config.yaml
num_hidden_layers: 10
hidden_size: 128
n_experts: 256
experts_per_token: 8
d_expert: 32
d_shared_expert: 0
hidden_act: "swiglu"
moe_layers: [1, 2, 3, 4, 5, 6, 7, 8, 9]
router_score: "softmax"
normalize_top_k: false
routed_scale: 13.7
balance_loss: 0.000811
balance_bias: true
router_z_loss: 0.001
init_std_router: 0.0083
lr_router: 0.000964
num_attention_heads: 4
num_key_value_heads: 2
head_dim: 32
vocab_size: 5895
norm: "rmsnorm"
norm_place: "pre"
norm_eps: 1e-05
positions: "rope"
rope_theta: 10000.0
rope_fraction: 1.0
qk_norm: true
attn_scale: 0.177
tie_word_embeddings: false
parallel_block: false
extras: ["capped logits"]
init: "normal"
init_std_qkv: 0.055
init_std_o: 0.0
init_std_up: 0.055
init_std_down: 0.0
optimizer: "cautious_adamw"
learning_rate: 0.00131
beta1: 0.95
beta2: 0.95
weight_decay: 0.15
lr_head: 0.00918
warmup_steps: 312
schedule: "wsd"
decay_fraction: 0.94
decay_shape: "linear"
final_lr_fraction: 0.0
batch_tokens: [32768, 65536]
max_seq_len: 384
doc_mask: true
train_tokens: 620700000
max_steps: 12957
dataset: "wikipedia_en"
Below are experts of layer 4 (counted from 0) of a mixture-of-experts language model. Rows are named router (the router's row for the expert), gate (a neuron's input weights, with its number), up (a neuron's input weights, with its number), down (a neuron's output weights, with its number) and show model dimensions 0-127. Each number is 128 + 24 x the weight over its row's rms, rounded and kept within 0 to 255.
Before each expert's rows: "comes before" lists some tokens at least twice as common just after its tokens as in all text; "mostly gets" lists some tokens that are sent to it at least half of the time. This comes from a sample of Wikipedia text that the model never trained on. Tokens count by the router's weight.

# expert 138
comes before: " ", " \"", " −", " +", " .", "9"
mostly gets: "185", "180", "33", "37", "47", "179"
router [135 143 100 154  97 120  91 141 164 143 131 113 117 131 142 161  98 105 167 106 140 157 132 154 130 116 143 138  89 153 103 137  79 128  93 112 115 109  85 147 137 118 116 158 155 160  84 118 129 144 171 148  68 145 127 114 111 144  87 141 115 148  94  88 150  86 104 169 137 114 121  95 175 120 146 154 103 108 155 110 120 129 114 156 103 157 134 150 128 103 122 139 105 159 102 103 114  88 104 117 128 106 104 147 129 105 111 144 141 108 110 130 103 151 162  90 135 135 151 160 120  89 110 141  92 157 113 132]
gate0 [134 110 124 178 133 115 143 132  84 121 115 134 109 113 104 138 122 112 112 126 152  77 126  89 128 100 122 107 116 152  99 124 133 125  97 146 150 129 123 132 149 113 102 156 108 169 136  32 196 161 160 159 117 144 129 119 105  88 176 147 149 100 177 140 117 132 126 157 116 119 124 129 126 151 117 134 115 133 143 120 119 140 123 160 116  86 126 151 146 108 156  92 111 134 117  96 107 117 102 116 118 136 141 101 123 157 155 169 138  82 118 143 162 169 130 129 129 109 146 114 131 163  78 124 151 122 123 143]
up0 [112 139 153 120 145 114 111 101 171 171 116 129 117 115 123 124 132 132 151  78 117  88 140  98 106  95 141 139 126 127 143 167 152 124 127 127  94 110 120 119  94 111 132 157 119 164 196 109 141 117 160 111 133 140 132 132 108 187  82 131 104 167 139 125 130 164 115 168 125 158 129 101 174  97 130 137 118 128 118 113 134 125 144 165 179 114 133 105 127  87 106 126 114 154 137 114 130 133  76 149 144 131 157 146 128 131 128 163 117 127 106 134 103  78 110 126 156 128 178 103 144  82 167 137 134 171 121 112]
down0 [139 140 142 142 142 140 122 120 161 120 167  91 164 127 111 139 110 114 106 131 107 143  84 117 114 137 169  93 163 118 120 171 121  57 145 105 134 137 120 143 124 140 161 156 125 148 138 123 124 135 145 178 102 142 101 115  82 144 140  98 140 122 153  88 119  94 110 189 142  80 135 114 138 136 142 135 168 149 143  91 146 133 116 127 120  91 143 137 145  87 119 128  82 144 160 140 114 118 136 122  83 132 115 119 119 116 143 125 166 117 151 146 156  86 149 129 125 147 164 147  95 109  84  92 139 135 168 108]
gate1 [120 137 140 173 123 121 109 132 153 196 125 108 100 148 187  92 116 105 164  98 149 139 148  96 102  83 164 131  82 127 113 141  75 116  87 124 129 105  97  96 156 106 152 137 166 176 124 113  96 120 132 156 113 161 126 113 147 134  89 148 101 140 113 124 119 115 105 154 171 117 122 126 202 152 121 133 153  98 132 140 129  72 134 172 145  95 133 130 133 131 127 110 125 127 126 148 105 155 140 113 120 141 110 142 127 126 106 146 136 149 122 151 104 122 100 143  99 145 145 147 130 125 119 151 113 149 145 139]
up1 [135 131 145 101 149 138 135 153  71 117 155 151 101 112 100 132 148 122  78 145 102  94 115 143 112 103 104 145 175 169 146 169 164  97 127 117 151 148 162 152 148 129 137 124 126 124 142 111 148 108 113 102 124 118 116 132 119 112 152 129 112 110 116 123 164 176 123 138 125 109 111 178 128 126 129 127 137 160 120 146 129 138 145 113 132  64 133 116 101 157 114 143 111  88  85 137 134 216 113 119 108 108 130 114 118  96 134  79 140 126 113 137 121 122 154 178 135  92 121 152 143 113 112  90 113 112 172 120]
down1 [121 115 147 150 130 118 153  86 118 162 137 113 120 109  65 118  95  65 109  92 128 123 141  82 137 132  93  85 160 126 126  61 148 128 119 144 102 105 129 120 150  93 138 150  92 102 130 110 129 118 130 127 157 100 139  82 131 109 114  94 125  93 157 164 114 120 137  71 126  95 162 133 150 116 115 115 164 147 138 114 137 162 103 124 148 106 156 141 130 108 153  93 115 150 141 119 142 141 156 117 141 103 146 155 126 133 152 136 125 134 157 130 134 140 159 123 152 149 176 136  98 127 151 134  99 100 152 173]
gate2 [110 100  95 168 115 129 117 125 165 136 120 124  99 164 147 156 119 114 139  76 169 131 112 128 121  97 145 145  76 155 147 161 124 166 119  98 112 120 146 115 139 114  94 144 180 194 137 104 121 153 172 150  92 144 140 133 122 150  83 124 135 139  84 128 142 132 119 144 132 129 125 115 166 142 139 132 115 101 125 143 113 132 158 152 123 121 141 154 135  89 132 113 108 182 149  98 101 119 118 132  88  96 137 109 142 107  99 185 154 148 111 126 129 136 136 139 122 140 131 113 130  94  99 102 113 107  67 152]
up2 [159 150 152 100 130 146 124 103  68 126 129 166 101 135 112  88 121 140 122 141 125 166 119 144 117 102 159 123 173 109 132 140 124 109 135 167 152 132 137 125 158 128 117  86 111 122 107 118 103 143 112 129 156 126 102 136 106 118 109 161 128 134 116 168 113 184 151 175 149 128 150 166 124 114 115 127 150 133 150 181 111 150 115 118 173 118 130  82 156 139 148  96 149  90  83 188 123 168 130 122 119 119 121  94 133 118 127 137 131 107 108  96 166 114 104 166 114 107 103  88 153 111  97 132 106 101 146 134]
down2 [120 140 156 108 135 122 134 105  94 108 114 148 133 135 116  96 126 113 125  95 141 159 130 124 106 161 136  55 127 104 105  48 118 127 141 154 134 113 104 126 108 131  84 114  62 128 104 148 144 175 120 128 163 106 147 125 134 144 132 154 109 130 155 153 124 130 130 124 119 132 176 150 133 140  89 137 123 138 108 176  91 149 142 145 179 104 126 103 191 163 147 111 138 135  93 138 135 125 104 111 131 124 146 113 116 168 129 175 167 134 149 108 132 130 126 145 148 125 169 125 150 153 143 134 140 121 129 163]
gate3 [170 103  97 136 133 119 146 135 113 108 114  71 157 128 112 115 104 109 121 151 133 146 136 124 128 124 140 123 184 189 140 110 156 125  84 127 128 134 131 118 153 110 109 124 127 108 129 124  76 138  95 135  92 147 126  69  92  95 167 121  84 127 150 107 117  78 110 130 146  69 132 111 100 138 141 112 121  98 167 167 126  85 118  95 130 148 126 160 116 137 131 159 105 115 130 115 120 159 144 113 104 125  87 137 132 132  99 163 151 121 125 177 121 132  85 122 109 132 144 115 120 103 130 117  78 141 141 110]
up3 [146 153 119  70 160 115 177 148  58  94 134 168 136 117 123  80 157 128  91 131 122  94 113 142  99  94 125 131 183 112 130 144 136 117 130 129 124 125 116 133 150 125 116 113 150 111 156  90 120 119 107 126 137 169 116 162 115  83 122  94 154 136 129 132 109 186 123 146 132 140 139 116  88 167 123 152 133 154 162 115 116 116 128 105 159  96 119  87 148 131 116  99 105 119 150 149 135 103 154 143 109 147 126  83 128 116 143 124 141 146 108 118 174 139 159 167 119 106 154 147 138 169  99 140 105 110 114 138]
down3 [ 96 153 107 162 121  86 168  79 118 144 136 140 123 111 119 136 120 106  78  78 100 104 156  55 145 141 127 113 128 138 140  98 103 154 134 161 101 100 131 108 104 120 117 152 124 142 142  97 145 165 123 120 127 156 138 119 167 135 159 129 109 115 139 150 152 131  95 113 104 121 168 131 110 144  72 132 120 122 191 128 161 133 121 129 146 129 143 121 172 175 146  68 128 150 116 141 144 148 148 113 133 104 126 139 129 157 146 141 128 126 129 145 104 122 114 144 156 147 150 135 153 173 159 169 103 117 127 114]
gate4 [153 114  64 162 126 131 109 122 102 120 122  98 124 123 129 127 137 100 131 148 143 127 124 126 118 110 144 126 140 162  94 140 108  85 108 136 109 128 160 125 138 113 105 175  79 119 134 128  99 151 145 145 161 122 137  82  56  93 118 122  96 121 149 100 120  79 105 129 161 116 113 165 105 132 125 151 141  98 157 184 115  75  96 111 107 135 112 150  90 147 143 156 109 105 114 157 102 119 114 113 107 136  94 149 107 155 109 145 134 113 136 159 153 125 108 112 106 121 105 114 138  94 118 139  68 126 130 156]
up4 [104 149 138 164 136 146  89 119 177 128 127  98 113 120 145 149 137 149 156 122  84 179 128 107 149 135 117 115 107 145 176 128 111 149 106 165 152  94 143 139 119 116 133  97  98 140  95 152 107 140 156 125 151 107 142 125 144 168  85 152 142 119 125 134 111 130 163 132 129 154 112 120 154  97 136 152 144  81 151 207 135 166 121 141 112 132 139  73 134 111 135 119 140 115 113 109 135 147 129 104 154 116 140 149 106  94 134 130 113 151 122 115  72  94 101 121 159 134 117 135 140  65 134 102 173 118 150 121]
down4 [166 129 153 116 152 140 115 128  97  72 115  61 198 143 144 131 122 131 150 138 117 155 115 130 166 136 148 124 146 135 146  82 147 139 110 120 167 100 130 109 123 146  87  94 122 109  78 156 101 118 125 145 117 126 140 151  89 106  98 143 158 122 128 127  71 124 144 179 124 133 118 112 143 129 134 140 136 122  94 167  93 149 157 110 139 113 135 122 137 126 139 165 117 102 102 147 114  92 122 135 116 164 111 160 159 109 129 139  88 124 157 114 148 113 150 134 143 107 151  91 137  86 117  89 167 134 138 145]

# expert 70
comes before: " ", " |", ".", " +", " −", " —"
mostly gets: " ab", " far", " ann", " Apr", " Since", " no"
router [151 114 101 196 103 122  79 145 190 158 151  82 123 140 153 154 115 123 152 110 140 143 128 135 111 122 136 136  80 147 133 140  99 111  99 120  89 116 127 137 139 128  98 167 158 145  94 103 118 149 142 132 121 140 137  76 107 161  85 160 101 165 112 132 146  87 106 133 162 102 102  99 133  99 125 170 119 109 152 103 139 125 112 153 120 157 137 155  99 105 120 153 126 136 117  73 118 126 115 115 125  93 117 153 118 131 107 121 146 111 127 146 114 155 135  95 110 159 155 155 123 118 121 120  92 171 111 141]
gate0 [123 106  89 122  98 121 164 129 147 160 120 102 151 114 128 118 139 116 178 108 115  93 116 150 112 148 133 108 105 124 108 100 135 133 128 115 101 105 112 126 143 139 113 140  84 135 148 148 125 125 175 137 140 152 117  91 111 163  99 143 137 142 166 110 139  66 124 110 159  86 158 144 150 101 116 132  86 179 139 153 118 165 140 152 141 115 139 166 122 121 100 125 121 162 146 151 128 130 181 164 131 170 105 136  96 145  86 117 122 128 138  95 111 172 112 152 110 174 120 127 140 152 115 105  91  94  88 107]
up0 [117 126 140  98 134  95 124 137 182 108  91 129 128 154 124 172  62 139  98  82 113 154  92 133 112 148 132 139 162 111 129 126  99 106  85  92 140 170 155 127 126 104 128 141 168 125 118 105 113 103 139 160 117 127 142 131 135  93 106 106 144 135 108 164 174 146  85 148  76 112 122  92 168 125 145 126 124 103 167 125 124 111 126 118  98 167 129 119  82 126 143 130 116 134 166 155 116 112 107 135 110  85 150 157 128 104 138 156 138 139 130 159  89 131 162 126 133 120 172 141 113 113 133 165 101 114 115 133]
down0 [105  96 121 179 104 102 155 144 126 144  86 114 139 122 133 149 157 105 168 108 158 163 110 137  98 144 120 110 132 117 122 156 122 130  99 156  97 147 147 134 137 122  80 169 112 147 140 132 104 118 140 139 127 146 137 119 112 111 120 101 152 127 163 166 181 132 115 133 148 151 177 136 146 119 155 149 108  78 159 109 134 163 138 105 132 139 152 149 100  92 137  65 165 108  82 139 102 100 137 110 121 146 110 173 114 118 108 123 141 116 158 122 135 144 136 135  82 156 135 108 112 125 120  69 151  87 146 120]
gate1 [181 105 136 151 122 157 118  83 183 124 167  67 152 124 161 122 103 133 126 116 103 139 108 130 132  98 130 124 105 143 141  99 138 143 119 148 110 119 106 119  97 167 133 124  84 173 149  95 138 159 126 121 153 109 153 154 104 104 128 119  77 120 109 132 120 155 114 122 103 123 149  86  98 127 135 152  60 120  92 131 136 157 142 126 105 120 139 158 119 112 178 133  78 153 150 149 147 120 132 159 125 140 159 137 118 126 144 139 157 112 132 137 134 112 130 147  89 145 168 125 117  81 147 106 141 171 132 119]
up1 [ 66 146 170 135 137 111 153 140 117 133 161 118 127  76 153 117 141 132 108 137  92 158 148 103 148 122 130  96 150 135  93 133 150 107 131 133 139 125 149 128 119  80 154 129 128 100 144 140 137 108 115 114  89 151 143 110 164 159 147 119 154  90 128 115 154 131  99 140 149 114 132 127 129 182 112  91 134 122 115 167 106 124  97 148 155 111  96 131 100 143  99  73 184 159 105  94 125 163 114 139 118 110 110 124  97 132  81 156 126 117  99  94 111  78 103 156 153 126 120  87 143 135  93 149 123 129 151 139]
down1 [135 129 108 138 130  82 137  67  66 137 117 137 132 155 138 117 123 134 141 121  92 107 133 127  98 156 135 149 131 103 135 140 108 145 114  95 131 133  95 123 145 101 148 113 147  95 115 104 131 140 124 138 140 170 143 128 119  90  80 126  95 138 147 106  84 105 100 143 143 132 104 126 106 136 161 121 171 153  90  96 110 116 106 123 136 125  91 138 148  87 124 121 114  79 116 161 170 109 136 124 100 151 153  68 156 115 133 160  94 145 174 106 153 175  79 123 127 119 129 105 152 155 150 144 118 155 123 122]
gate2 [110 135 158 178 112 129 173 159 130 106 106 113 112 116 152 146 168 100 113 147  92 142 142 122  98 147 139 100 132 142 144 113 134 129 142 161  98 157 125 122 135 152 135 146 130 139 173 127 146 103 144 109 137 148 136  55 108 223 114 139 114 123  88 147 136 128 143 113 134 160 141 145 102 132 124 165 114 105  98 133 113 119 124 128 145  91 104 171 128 160 121 118 127 146  99 142 129 161 101 106 142 121 122 155 126 104  95  76 108 139 135 125 111 114 103 112 106 148  94 107  87  88 133 113  97 131 161 100]
up2 [160  94 109 134 110 145 134 139  68 120 105  99 134 103 100 145 176 125 120 151 155  89 139 127  80 159 140 130 153 139 140 102  75 141  92 152 102  99 111 148 179 129 100 131 161 120 116  99 158 112 136 129  67 132  89 121 114 122 121 125 121 143 163 128 128 141 121 144 166 105 152 134 149 145 105 134 109 123 150  99 132 150 140  80 129 122 137 113 132 147 133 127 105 123  93  99 144 179 103 100 112 129 131 123 141 135 133 138  93  84 109  85 150 133 107 100 165 130  96  92  78 103 136 159 121 111 129 144]
down2 [137 161 113 118 119 126 199 165 112  88 146 109 118 170 179 148 109 159 171 154 130 124  99 147  93  74 153 105 114 158 126 100 170 166 118 107  87 109 161 154 118 121 130 133 125 117 160 176 128 127 153 119 169  95 115 122 100 154 146 151 143 136 150 114 147 129 131 100 115 142 159 126 124 142 107  99 122 123 112  99 141  66 140 147 184 114  84 132 107 135 121 135 134 105 122 151 126 129 146 144 140 157 121 148 140 125 124 122 117 155 131 132 131 133 121 111 139 137 161 112 131 129 132 147 113 176 186 130]
gate3 [104 122 140 162  98 122  77 133 162 160  85 119 158 121  89 155 104 167 144 106 122 117 129 131 138 142 144 129  68 100 138 102 117 146 123 128 143 110 140 111 115 119 127 140 163 111 100 131 135 125 118 122 140 144 133 125 139 135 121 121 132 135 164 101 148  81 114 116  82 133 125  88 122 167 123 160 142 147 163 149 132  80 128 139 124 140 125 132 155  78 126 109 115 148 151  73 144 152 139 104 132 131 114 147 128 154 156 154 132 157 102 142 134 219 126  96 131 142 185 143  95  99 112 133 111 117  92 118]
up3 [160 124 142 127 106 113 181 137  98 135 142 140 130 126 182 137 140 130 146 157 126 113 101 107 131 121 144 161 118 151 121 103 140 140 124 147 127 122 175 121 129 114 118  98 131 159 111 134  95 158 110 146 129 104  96 103 109 137 130 142 124 138  90 129 136 196 132 152 149  97 114 145 112 121  98 120 117  87  99  96 121 175 124 134 120 118 163 171 137 142 154 129 124 138 123 183 116 146 144 114 119 156 142 131 140 102  67 105 139 113 116 168 103  73 126 206 124 151 100  76 140 162 127 128 144 127 107 141]
down3 [151 114 141 140 130 138 173 153 131 105 161 135 103 181 122 144 154 166 135 160  95 105 109 151 142 116 128 141 153 124 127 107 143 132 156 127 158 159 153 141 147 121 135  97 133 123 133 166 129 144 113  82 103 151 149 110  85 143 114 118 177 109 121 125 142 109 152 184 142 102 106  90 145 129 171 146 124 111 108 120  96 160 139  99 118 127  76 124  90 119 113 134  87  80  97  97 145  99 122 124  94 129 112 162 140  98 126 112  91  94 144 135 131  80 132 155  95 103  95 136 141 114  95 127 169 135 136 133]
gate4 [167 150 134 134 188  95 166 177 139 150 150 108 110 134 154 141 124 109 166 116 132 136 118 170 101 148 169 125 152 131 135 153 141  99 152 105 155 130 107 139 124 130 115  88 137 124 130 131  97 151 115 142 159 150 137 128 106  93 122 150  85 161 141 110 153 153 122 125 177  85 112 128 128 112 142 125 112 101 143 129 117 109 133 168 126 139 103 153  88 103  89 154 163 155  88 135 127 121  87 115  92 118  67 151 148 110  91 144  95 127 128 184 120 143 113 127  91 161 110 120 111 103 131 116 127 132 143 151]
up4 [ 87 121 133 151 160 154 140 174 148 149 137 196 109 149 131 141 137 121 113 144 110 101 130 110 159 127 115 117 133 154 119 124 115 126 106 136 164 134 130 113 107 135 134 100 117 134 130 133 156 168 113 141 136 120 114 184 113 130 151 150  96  99  97 118 137 155 151 135 101 120  93 122 112  82  87 152 111 126 100 129 143 112 118 160 109 160  99 131 158 140 146  84 125 183 102  84 135 175  98 132 160 152 143  78 136 133 140 128 123 140 111 106 175 145 150 175  93 135 127 139 124 160  94 160 128  96 124  97]
down4 [116 157 139 109 186 118  99 150 152 102 134 148 101 133 151 114 143 143 136 133 172 147  97 122 146 139 185 130 106 108 160  85 156 124 150 177 113 116  84  98 127 177 135 135 117 105 123 106 120 147 145 149 134 134 122 173 149  98 140 136 158 167 127  97 110 109 134 111 127 106 174 148 132  73 116 139 140 141 137 146 142 154 116 129 120 167 111 102 143 131 116 119 112 139 168 135 162 114 119 157 176 125 140 121 142 119 128 119 113 137 130 113 126 130 168 125 132 110 110  87 171 145 105 171  97  86 183 139]

# expert 27
comes before: ",", " (", "\n", "born", "\n\n", "9"
mostly gets: "ić", "burg", " Town", "sky", "ović", " Festival"
router [139 166 115 143 119 113 112 144 172 138 135  94  83 125 154 140 102 141 132 104 128 141 113 143  94  98 152 139 124 130 126 147 118 104 126 105 110  83 106 155 165 133 120 134 136 150 111  76 105 174 137 155 142 175  72 134 147 149 103 137 114 167 114 119 152 131 112 155 155 118 105 109 150  80 153 189 105  91 158 115 117 109  95 152 104 144 142 127 108  98 108 133 108 135 100  90 113 113 101 110 136 118 126 128 122  63 102 103 164 121 120 126 129 130 146 102 112 139 147 157 139  95  74 139 135 131 122 156]
gate0 [169 108 128 204 153  69  87 147 118 106 157 133 142 149 147 122 126 149 112 103 150 117 147 152 135 116 169 102 127 123 132 120 133  90 143 115 102 152 106 121 171 156 152 106  80 102 128 157 133  92 123 109 159 104 131 146 154  98 169 107 122 154 154 125 120 121 125 131 151 123 108 140 116 150 116 124 111 126 158 115 154 115 126 150 120  63 126 175 138  93 116 130 148 112 105  69 127 106 114 146 113  97 107 132 140  96 125 149 154 168 101 106 114 118 111 106 116 143 135 124 142 150 126 101 107 141  85  91]
up0 [113  88 130 122 102 152 143 105 146 117 127 131 117 138 159 117 155 110 134 177 145 139 116 138 172 126 138 140  91  99 117  87 135 117 119 135  68 135 166 110 144 115 147 163 135 109 130 119 116 152 138 107 125  97 109 136 143  83 197 118 101 141 170 133 110 116 130 155 143  96  93 129 138 132 104 144 135 145 138 125 148 106 131 110 120 104 119 114 127 127 134  89 142 121 130  85 108 173  90 151 124 109 119 126 111 109 122 152 217 129  89 120 113 153 153 178 128 110 115  79 152 161 124 138 121 142 124  86]
down0 [101 101 136 114 161  95 149 155 156 104 105 136 148 149 102 114 165 142 138 164 137 153 105 121  87  83 115 102 116 113 146 111 165 154 169  85 100 130 134 107 142 100 129  86 127 176 135 145 125 150 113 140 146 124 140 138  98 109 120 155  77 125  85 123  90 155 131 119 135 128 116  97 167 118 105 127  88 124  85 124 141 170 146 147  75 135 184 144 103 135 166 118 113 129 139 106 151 127 159 111 119 101 100 143 123 154  92 142 107  81 133 136  94 156 117 140 145 144 126 100  98 142 118 115 114 147 139 120]
gate1 [ 93 126  92 172  92 139 130  99 128 150 131  91 127 129 130 143 158 109  98 159  93 106 176 103  87 101 128 140 122 154 153 102 146 118 134 106 117 141 130 154 116 100 117 152 145 119 157 131 131  91 157 142 144 108 110 110 162 149 145  73 137 164  72 103 107 125 129 106 119  93  97  93  90 117 163 162 114 168 142 138 120 123 149  81 155 162 134 143 108 138 118 118 110 132 127 129 109 106 142  68  99 173  88 124 165 128  91 118  97 136 124  99 114 125 133 156 152 123 119 127 145 137 137 148 146 142 102 141]
up1 [114 136 168 147 115 124 147 118 128 129 115  86 136 140 119 110 137 135  84 129  98 146 164 133 117 115 125 162 109 109 148 131 123 130 180 148 162 172 135 107 147  97 143 123 125 107 164  72 150  93 143 139 139 109 114 135 150 121 143 136 151 158 134 104  87 154 100 175 112 108 118 145  67 156 174 176 125  99 126 117 143 113 157 156 157 131  87 117  92 146 107 144 113  94  84 103 123 129 136 109 104 165 130 117 100 147 139 128 131 146 109 101 121 124 115 148 105 130 127  89 161 104 170 170 162 120 126 104]
down1 [104 121 119  98 116 143 134 122 120 153 148 162 118 123 124  81 108 114 169  87 171 165 117 126 159 117 173 127 131 138  95 142 138 126 133 126 179 117 156 102 123 173 143 158 122 123 150  89 114  81 122 135 121 145 139 137 171 104 142 117 145 142 111 127 107 158  98 131 161 172 126 148 102 173 105 146 141 100 104 113 121 130 100 150 101 116 138 131 102  95 132 113 177 126 116 157 141 123 106 134 126 106 158 122  91  96 140 126 123 112 136 120 153 128 149  85 153 146 139 182 106 161 145  98 165 138 193 122]
gate2 [154 137 119 157 177 120  95 106 158 104 103 110  99 152  88 126 122 123 129 126 128 121 109 126  67  64 106 117 200 111  89 144 108 162  87 100 124 119 111 115 186 139 121 137 116 115 148 147 104 140 127 109 179 122 101 167 142  99 120  94 124 156  97 115 160 122 117 110 101 149 140 135 149  93 152 137  69 136 126 135  95  99 166 125 137  91 123 116 123 148 139 114 120 100 132 104 134 122 112 144  98 126 134 143 116 141 152 143 148  94 145 124 141 147 146 144 119 112 120 111 119 122 150  72 151 121 118 126]
up2 [145 123  99 121  79 128 132 144 168 165 174 184 117 109 155 138 144 149  97 133 135 134 158 138 129 160 140 124  91 161  96 132 135 119 155 150 158 102 130  64 118 138 131 106  77 122 104 142 132 117 133 142 115 152 133  96  89 144 131 169 118 105 116 157 131 128 141 111 104 127 119 162 103 171 133 112 109 127 126 165 137 164  89 119  82 122 113 108 167 118 178 140 123 167 148 151 133 130 108 136 140 140 129 103 109 121  91 116 129 134 145 158 117 107 123 153  74 131 175 126  94 163 108 157 120 112 104 131]
down2 [113 152 149 129 142 165 132 113 144 167 130 141 105  96 126 181 163 163 111 103 104 181  88 143  97 117 109  94 142 118 146  94 117 142 104  90 123 137 156 164 139 140 150 148  76 142 159 151 108 160 141 184 144 111 105 152 145 126 130 117 149 141 165 105 117 119 119 135  65 132 135 131 140 135 130 160 121 117 123 141  99 175 151  89 135 148 117  73 159  98 127 149 125  92  98 129 152 149 128 114 107 134 104 140 146 141 114 144  90 125 134 157 123 120 160 104 165 148 108 142 146 116 160 109 152 150 134 113]
gate3 [140 139 138 147  76 140 151  84 124 118 120 129 134 118 131 120 105 149 120 117 100 120 120  62 149 104 140 158 175 124 115 149 141 172 123 117  85 124 140 167 103 128 120 181 133 121 166 105 163 112 126 153 137 128 119 123 136 136 113 115 108 168 129 117 152 125 110 166 138 140  85 135 119 113  98 204 173 128 133 131 150  87 116 165 102 119 153 110 132 130 134 149 111 134 142 112 104 121 143  90 145 103 169 119  89 107 118 122 105 112 110 139 132 117 205 120 151 115 144  94 162  92 137 111 129 124 141 114]
up3 [ 97 126 121  99  73 140 143 118 152 142 120 142 107 131 115 124  92 140 123 146 168 117 121  44 145 129 155 153 147 100 108 151 154 148 144 125  72 117 137 149 147 139 149 198 117 112 157 116 148 123 117 112 134 119 114 126 180 111 131 146 134 104 138 107 154 157 141 139 130 118  76 125 142  86  95 118 145 125 111 126 122  94  91 149 123 108 111 114 134 146 138 121 128 115 149 113 139 145 133 106 140 101 149 115  97 115  95 133  76  83 120 113 121 124 182 125 159 120 119  90 158 105 184 144 108 127 144 109]
down3 [ 80 116 141 123 130 165 114 173  81 150  89 134  97 136 129  96  85 153 132 135 119 160 138 132 134 177  94  93 139 156 111 124 108 152 173 186 159 138 125 166  80 143 122 112 146 162 120 157 125 120  84 123  88 115 143 115 117 110 109 133 130 129 166 118  71 134 110 142 174 118 156  92 138 122 135  93 131 146 142 100 104 108 146 116 132 145  99 102  93 130 101 128 143 138 162 153 145 149 163 136  99 174 143 116 119 113 125 146 115  91 109 130  95 133 108 116 143 134  88 124 128 142 120 122 136 129 109 104]
gate4 [112 121 122 123 113 160 128  95 133 133 143 127 108 147 124 111 132 175 130 108 109 130  97 113 116 134 181 141 151 125 109 119 115 107 115 114 134 102 147 157 126 127 124 108 212 108 124  76 134 152 130 147 157 169 102 134 135 106 118 148 100 127 112 111 166 118 105 139 115 160 138 151 150  81 138 157 105 114 127 141 125 125  94 174 165 120 129 125 122 147 156 115 105 160 103 171 131 153  83 148 153 111 118 112 133  42 138 120 162  71 162 123 147 116 142  93 134 108 154 126 143 108 130 122 136 102 143 109]
up4 [141 122 127 109 122  81 135 143 151 125 156 120 120 142 141 124 116  84 121 148 130 115 135 164 120 121  76  81  81 108 131 158 144 119 127 151 136 151 110  82 138 118 115 123  21 144 119 132 142  89 111  96 108 111 160 117 126 150 128 111 132  91 107 113 102 143 140 136 117  88 112 125  82 162 120  89 124 144 111 103 148  95 158 107 134 141 128 119 126 130 157 128 152 120 155 130 126  92 180 155 104 114 145 144 103 196 111 115 132 142 110 133 115 150 138 170  94 137 111 119 128 128 140 143 123 128 119 166]
down4 [159 163 155 156 136 156 168 138 138 129 134 154  88 141 137 165 161 136 146 156 120 116 126 107 106  92 132 153 161 103 164 160 117 130  82 125 116 107 134 120 140 141 140 135 139 145 135 116 123 139 149 165 174 106 101 166 114 131 152 154 154 155 143 113 170 133  91 115  96 147  89 120 115  64 134 150 150 113 122 157 117 127 104 142 158 184 141 127 135 113 159 161  98 127 119  99 144 128 133 143 174  93  85 153 111 106 116 167 120 105 141 103 103 135 155 100 139 116 172 148 164 113 122 116 116 127 165 116]